Weights of a small mixture-of-experts language model, trained from scratch on English Wikipedia.
Size: 14 layers, vocabulary 46242.
Experts: 64 experts in each of 7 layers, 128 SwiGLU neurons an expert, 4 picks a token.
Training: a variant of Adam for the experts, 652M tokens.
Below are experts of layer 11 (counted from 0) of a mixture-of-experts language model. Rows are named router (the router's row for the expert) and show model dimensions 128-255. Each number is 128 + 32 x the weight over its row's rms, rounded and kept within 0 to 255.
After each expert's rows: "mostly gets" lists some tokens that are sent to it at least half of the time. This comes from a sample of Wikipedia text that the model never trained on.

# expert 14
router [138 112  83 149 144  86 128 163 151 164 171 133 158  81 127 162 103 141  79 148 100 132 154 149 126 104  99 153 110 127 122 136 139 122 106 168 131 146 104  89  62 128 159 156 147 106 130  86 150 117 120 124 139 103 105  70 142 111 129 135 191 143 109  71 132 147 136 188 120 135  86  61  46 181 116 124 139 177 185 110 139 114 155 115 142 130 111 123 169 162 142 119 126 132  99 174  95 130  23 127 126 119 161  81 170 112 121 126 255 126  92 133 117 134 113 112  67 137 154 131 116 249 148  95  84  83 109 121]
mostly gets: " three", " four", " 3", " 5", " 6", " two"

# expert 19
router [ 91 112  85 130  68 108 126 144 120 118 177  94 154 126 108 125 159 132 155 128 128 186 187 175  89 118  65 170 125  75 168 142  47 156 132 160 141  74  73 108 126 130 119 164 119 133 169 100  94 163 125 127 136 110 148 111  73 116  96 159 120 143 106 132 147 147 151 184 102  80 149 136  85 142 113 153 141 124 119 179 146 150 143 117 138 151 170  81 127  97 169 153 166 129 119 157  79 103 120 180 127 155 165 151 181 141 133 139 166 111 116 107 170 187 170 101 153 150  85 184  81 169 131  93 107 100 129  91]
mostly gets: "==See", "==Early", "====", "==Personal", "==Track", "===P"

# expert 41
router [148 110  94 137 163 153 109 164 103 128 146  76 168 157  80 134  88 192 138 118  59 190 165 130 133 129 121  63 201 110 158  87 107 156  93 144 134 150  96 128 102 150 126 116 127 144 146  78  86 100 128  93 180 160 167 153 162 146 117 151 180  80  77 137 109 126 149 255 136  84 114  89  30 133 113 103 120 129 159 242 120 149 112 142  96 106 116 120  96 157 168  67 158 120  96 147  83 112  80 167 141 150 163  98 225 123 134 128 190 120  62 120 155 138 169 102 111 122 138 119 109 117 109  98 145 137  85 136]
mostly gets: " located", " buildings", " were", " been", " Elevation:", "|---|---|---|"

# expert 1
router [142 104 139 133 163 123 191 146 120 106 127 130 119  87 117 126  79 146  88 135 145 138 125 155 154  61 125 179 114 105 149 130 157 163 110 139 161 126 129 159 150 105  78 118  73  96 132  80 182 169 137 147 106 104 117  80  75 159  91 144 156 164 116 127 167 113 222 218 130 128 123  96  30 143 136 153  88 143 162 153  98 117  86 134 149 159  89  88 108 123 125 141  98 155  84 148 142 154  32 156  97 177 167 142 203 141 128 144 232 165 152 101 177 166 127 111 177 122 136 107 140 255 118 102 115 140 128 108]
mostly gets: " (18", "00", "°", "–1", "19", ".3"

# expert 22
router [ 93  79 105 182  87  96 155 203  93 146 129  56 195 122 148 174 151 175 122 141 119 134 145 127  94 133 109 109  83  97 130 116  97 120 159 143 148 146  84 166 168 136 126 125 125 132 133  77 109 124 106 126 142 158  96 142 139 169 113 140 195 126 159  94 158 172 137 203  84 128 125 108   0 157  77 122 155  98 115 183 118 128 143 112  75  98 148  95 165 167 151 120 104 126 150 159 111  93  73 118 124 137 164 117 138 158 168 124 236 132 105 143 140 105 144 137 140  83 134  85 130 244 138  90 118 149 119 111]
mostly gets: " County", " city", " Town", " town", " Stadium", "°W"

# expert 13
router [115 141 131 165 111 161 119 155 186 116 167 118 158  94  73 113 127 168 124 145 136 172 119 146 128 105 138 164  92  92 170 131 127 172 109 154 118 171 145  84  44 167 153 135  86 133 127  72 147 131 154 178  82 140 212  97 130 129  84 199 143  38  93 146 100 149 141 187 143 148 151 173  80 128 105 135 101 122 186 184 179 110 145 139  92 120 102  82 122  71 178 125 179 137 143 177 132 156  84 180 100 198 209  74 145 113 132 168 211 122  90 112 167  69 101  62  83 136 144 160 146 172 111 112  76 149 171 112]
mostly gets: "m", "-M", "-m", "em", " (m", " Cl"

# expert 21
router [127 134  74 129  49 111 151 100 121 157 130 139 139  92 130 135 174 207 105 139 108 102 142 156 131 103 108 158 147 127 120 157  98 197  95 138 134  92  90 144 110 136 129  93 107 104 139 104 161 160 166 118 106 140 137 114 135  94 108 160 183  96 168  92 161  89 182 177  91 103 116 104   0 183 117 123 170 131 197 144 154 140 111  87  79 133 150 118 156  97 167 139 100 141 124 151  91 104  80 132  92 154 126 115 204 121 144 145 191 150 140 127 126 120 110 114 131  94 118 140 110 209 137 153 128 114  97 121]
mostly gets: " New", " Great", " Your", " People's", " \"The", " Communist"

# expert 31
router [ 89  85 110 161  42 126 126 117  99 134 139 151 142 129 119 149 116 124 146 109 148 134 140 172  90 115 126 119 148 131 137 126  72 180  99 143 153 130  74 115 134 131 116 127  99 106 197 118 125 119 143 137 103 175 134 119 153 125 101 117 174 108 139 130 144 161 155 192  83 114 151 121   0 109  97 140 112 138 149 146 136 131 153 111 151 136 143  95 143 104 146  95 127 114  96 127  47 127  45 199 131 118 130 129 186 151 163 166 196 119 173 132 190 132 112 132 170 158 111 130  92 211 145 115 140 146  88  81]
mostly gets: " It", " This", " World", " People's", " National", "It"

# expert 55
router [116 166 123 127  44 114 119 165 101 109 176 126 117 103 119 150 135 191 117 128  86 133  72 154  94  69 159 114  68 100 134 137 166 157 138 139 175 111 111 110 119 159 131 168  81 134  93 111 114 132 132 122 132 143 153 104 130 125 123 155 149 146  92 120 165 185 144 176  95 118 119 146  53 157 119 143 151 156 159 107 122  82 111 156 108 112 126 120 148 149 139 161 174  90  94 179  73 109  30 163 147 169 143  89 144 185 131 148 216 128 118 118 173 137 122 123  65 145 130 167  93 164 144 120 119 124 124 154]
mostly gets: "The", " a", " The", " His", "His", " whose"

# expert 53
router [148  73 116 107  64 146 131 190  97 153 154 123 156  86 134 110 152 142 117 127 120 199 152 175  98  83 146 139  93 127 128 145 118 149 104 120 130 128  82  99 109 154 109 149 105  84 147  97 113 164 141 150 147 176 121  92 152 210  71 167 170 146 112 100 158 188 124 172  95 104 133 102  55 149 134 131 162  97 160 255 119  86 124 148  69 121 129 122 150 159 160 116 122 128  98 132 138 137  96 150 117 193 194 110 141 114 151 134 126 106 137 147 147 127 161 137 134 120 181  89 111 125 151 102 114 124 116 108]
mostly gets: " and", " or", " but", " when", " &", " where"

# expert 29
router [150  72  88 151 118  94 123 156  79  91 135 133 138  78 122  93 141 186 130 133 147 169 122  95 113 137 169 184 109 106 167 121  30 138 109 150 149 105 127 133 159 158 155 154 117 132 165 189 133 137 100 179  93 149 100  83 171 145 107 149 127 102 117 120 145 177 131 204  86  86 122 129 151 162  97 167 110 122 162 151 124 162 104 129 111 134 123 126 146 109 138 114 112 121 105 128 141  84 131  97 117 113 131 104 189 121 123 120 167 112 167  95 141 140 115 121 150 127 163 147 121 170 162 149 122 160 127 129]
mostly gets: "R", " (S", "S", " (C", " (A", "C"

# expert 5
router [144 145 120 175  48 131 144 155 139  89 166 103 156 103 144 134 139 196 113 154  69 102 165 128 108 126 101 102 107 134 141 147  99 147  83 179 159  71 135 144 115 113  91 166 110 121 165 149 112 164 163 110 136 187 125  88 133 164  97 158 193 140 125  99 166 146 166 230 127  78 147  68  32 190 121 175 159 134 164 167  93 147 174 139 134 134 178 150 144 123 168 115 144 139 118 127 137 128  79 121 139 131 128 140 190 154 155 125 148 136 164 131 166  73 124 123 121 120 172  46 175 190 156 181 124 113  85 133]
mostly gets: " Award", " University", " Institute", " Research", " professor", " Education:"

# expert 44
router [103  72 112 108  75 144  92 160 124 117 177 142 156 147 106 122 115 132 165 135  96  75 165 139 103 121 147 126 138 108 133 116  66  99 130 148 128 117 111 132 106 122 118 116 103 115  87 116 123 144 129 132 159 126 144 117 113 149 154 155 149 137 125  80 122 151 135 200 114 173 111 114  16 132 116 116 166 122 169 255 134 152 155 128  62 145 155 144 178 133 134  78 163 141 172 123 126 147  91 151 143 158 134  73 186 151 132 137 184 112 111 102 136 114 133 161 134 142 105 134 115 146 199 119 147  81 121 154]
mostly gets: " As", "As", " as", " Clade:", " had", " make"

# expert 26
router [103  82 130  98  75 142 154 159 100  97 182  77 170  99 106 118 163 129 135 113  77 182  93 130 102  62 118  50  63  84 129 148 133 178 145 128 134 119 113  87 102 152 112 103 129 112 156 124 141 166 136 129 127 136 121  52 111  64  54 160 135  95 165 147 138  83 187 218 125  92 111  90 123 124 117 114 147 122 151 213 139 147 125 185 112  84 162 134 106 144 124 182 160 152  94 142  95 146 101 126 128 173 128 155 207 111 115 158 168 156 132 100 150 113 155 115 120 172 154 115  96 170 115 115  91 138 177  96]
mostly gets: " l", " sh", " st", " (age", "-c", " \"B"

# expert 36
router [137  74  86 173  40  97 141 124  99 120 117 134 139  20 105 133 142 165 127 134  85 191 139 137 112 114 110 104 137  91 149 118  65 179 128 133  99 119  64 153  88 149 159 153  98 130 104 102 121 151 162 140 128 103 131 103 129 120 100 166 145 161 122 112 115 169 130 172 111  90 141 142   0 170  83 180 108 134 120 168 122 141  86 141 124 176 149 134 180 168 157 157 150 152 106 177 132 102   0 125 136 138 129 145 109 147 143 132 245 151 190 127 194 139 146 100 124 150 139 123 116 143 170  90  93  89  96 151]
mostly gets: " financial", " social", " political", " economic", " health", " religious"

# expert 46
router [124 105 128 143  58 112 112 159 127 162 171 147 167  49  79 179 131 129 106 164 116 116 167 142  74 126 126 116 162 171 175 115  88 148 132 132 151 144  33  73 127 105 167 146  80 126 148 103 137 172 128 133 115 117 121  73 125 102 145 145 154 105 141  99 142 147 125 204 127  82 171  94  62 153 108 113  85 130 131 140 108 143 109 153 108 128  99 138 180 115 156 116 179 115 116 125 117 126  49 146 127 154 122  85 107 128 112 137 184 117 123 130  92 117 133  56 187 126 153 117  57 159 145  99  64 133 104 129]
mostly gets: " this", " first", " second", " This", " any", " each"

# expert 48
router [115  98  55 121  51 137  84 149 108 169 173 133 161  73 108 133  82 153 111 134 142  93 141 138 133 105 109  94 104  59 146 146  59 162 139 153 140 115 125 111 100 133  83 134  85 144 143  75 115 161 138 128  93 124 160  65  81 132 133 153 139 129 129 137 129 138 146 180 102 111 132 124  91 134 118 112 108 149 130 255  90 182 148 119 122 130 124 114 158 157 136 134 126 118 127 150 100  81   0 158 142 147 174  97 177 119  94 148 157 155 185 120 170 139 155  83 103 164 143 104 111 133 154 118 132 133  89 129]
mostly gets: " gave", " despite", " tells", " Despite", " allowing", " saying"

# expert 3
router [ 73  65  75 135 113 102 160 133 129  71 144 144 191 136  69 163 134 141 116 143 130 110 148 104 124 118 129 182  90 102 133 152  71 150 125 128 121 150 106 116  77 146 129 170 112 155 153  69 138 141 124 138 144 151 120  84  81 138 132 138 137 127  98 131 191 142 160 216 142 128 130 113  42 136 121 148  96 172 137 240  94 148 117  98 100 103 167 141 164 140 164 103 113 129 125 146 131 113  18 176 129 138 146 116 150 149 173 164 169 101  80  97 156 166 107  83  95 130 161 159 106 123 165 151  93 119 164  94]
mostly gets: " used", " released", " played", " made", " held", " served"

# expert 33
router [ 98 165 138 156 200 150 137 157  62 170 122  85 143  90  93 118 164 124 153 150  84 159 181 119 100 140 201 150 131 149 168  92 149 161 118 131 141 127  96  98 109 169 160 142 122 123 157  94 111 178 140  83 157 156 113 116 148 144  78 172 137  97 140 110 156 116 168 208 141 113 137 100  77 201  80 136 114 137 176 212 121 125 146 165 109 145 118 124 137 148 108 123 142 157 100 154 170  61 101 150 102 193 200  84 199 124 167 144 202 120 163 135 131 132 136 102 123 123 115 124 123 132 125 106 133 137 114 107]
mostly gets: " be", " been", " being", " was", " were", " become"

# expert 18
router [127  49  62 136  85 135 121 127 114 145 116 157 142 133  77 139 133 138 134 157 160 148 147 169 139 133 149  80  98 170 174 140  71 130 162 171 125 144  92 144 126 148 144 170  74  95 155 105 121 138 124 105  77 123 141  84  78 111 110 179 170 148  99 103 155 176 175 146  87  77 125 110  36 141 124 107 138 102 127 179 141 144 117 123 150 121 159 134 126 140 139  91 101 129 132 129  75 100  20 166 134 133 179 113 218 121 110 115 145 114 145 139 155 139 126 116 116 135 169 131  90 109 145 101 143 148 152 106]
mostly gets: ").", ")", "\".", "s.", "ed.", "ing."

# expert 58
router [145 107  75 174 135 118 154 153 101 137  99 140 115  95  76  99 173 114 134 141  94 207 145 134 122 128 117  55 142 103 163 124 117 140 104 140 172 124  92 143 135 176 118 156  90 151 152  85  85 157  81 132 155 107 141  93  91 144 105 143 195  98  91  95 158 125 175 253 117 123 159 107   0 141 162 112 141 135 121 216 123 163 137  79 124 154 115 147 125 159 158 115 133 111 128 204 134 135   7 188 153 151 165 167 189 140 155 152 177 161 108 149 107 139  94 118 113 125 142 123 107 164 131 160 121 148 142  91]
mostly gets: " years", " age", " season", " months", " week", " minutes"

# expert 24
router [104 122  98 128 114 132 124 112 144 181 149 122 131  80  98 140 114 180 104 161 114 159 134 129  89 107 143 102 133  97 176 102  61 155 100 139 135  86 109 163 145 145 168 108 159 149 113  80 192 178 165 126 189 148 161  78 134 132 114 143 167 119 136  87 174 168 151 198 130 131 106 108  63 168 122 168 186 119 111 178 136 147 139 103  87 145 122 121 149 154 154 165 131 108 108 116  80  71  98 111 115 131 135  94 136 141 149 155 155 125 116 159 113 156 140 160  81 160 152 141  57 142 152  96 126 122 129 106]
mostly gets: "On", " Born:", " On", " 1/", "com", " Bronze"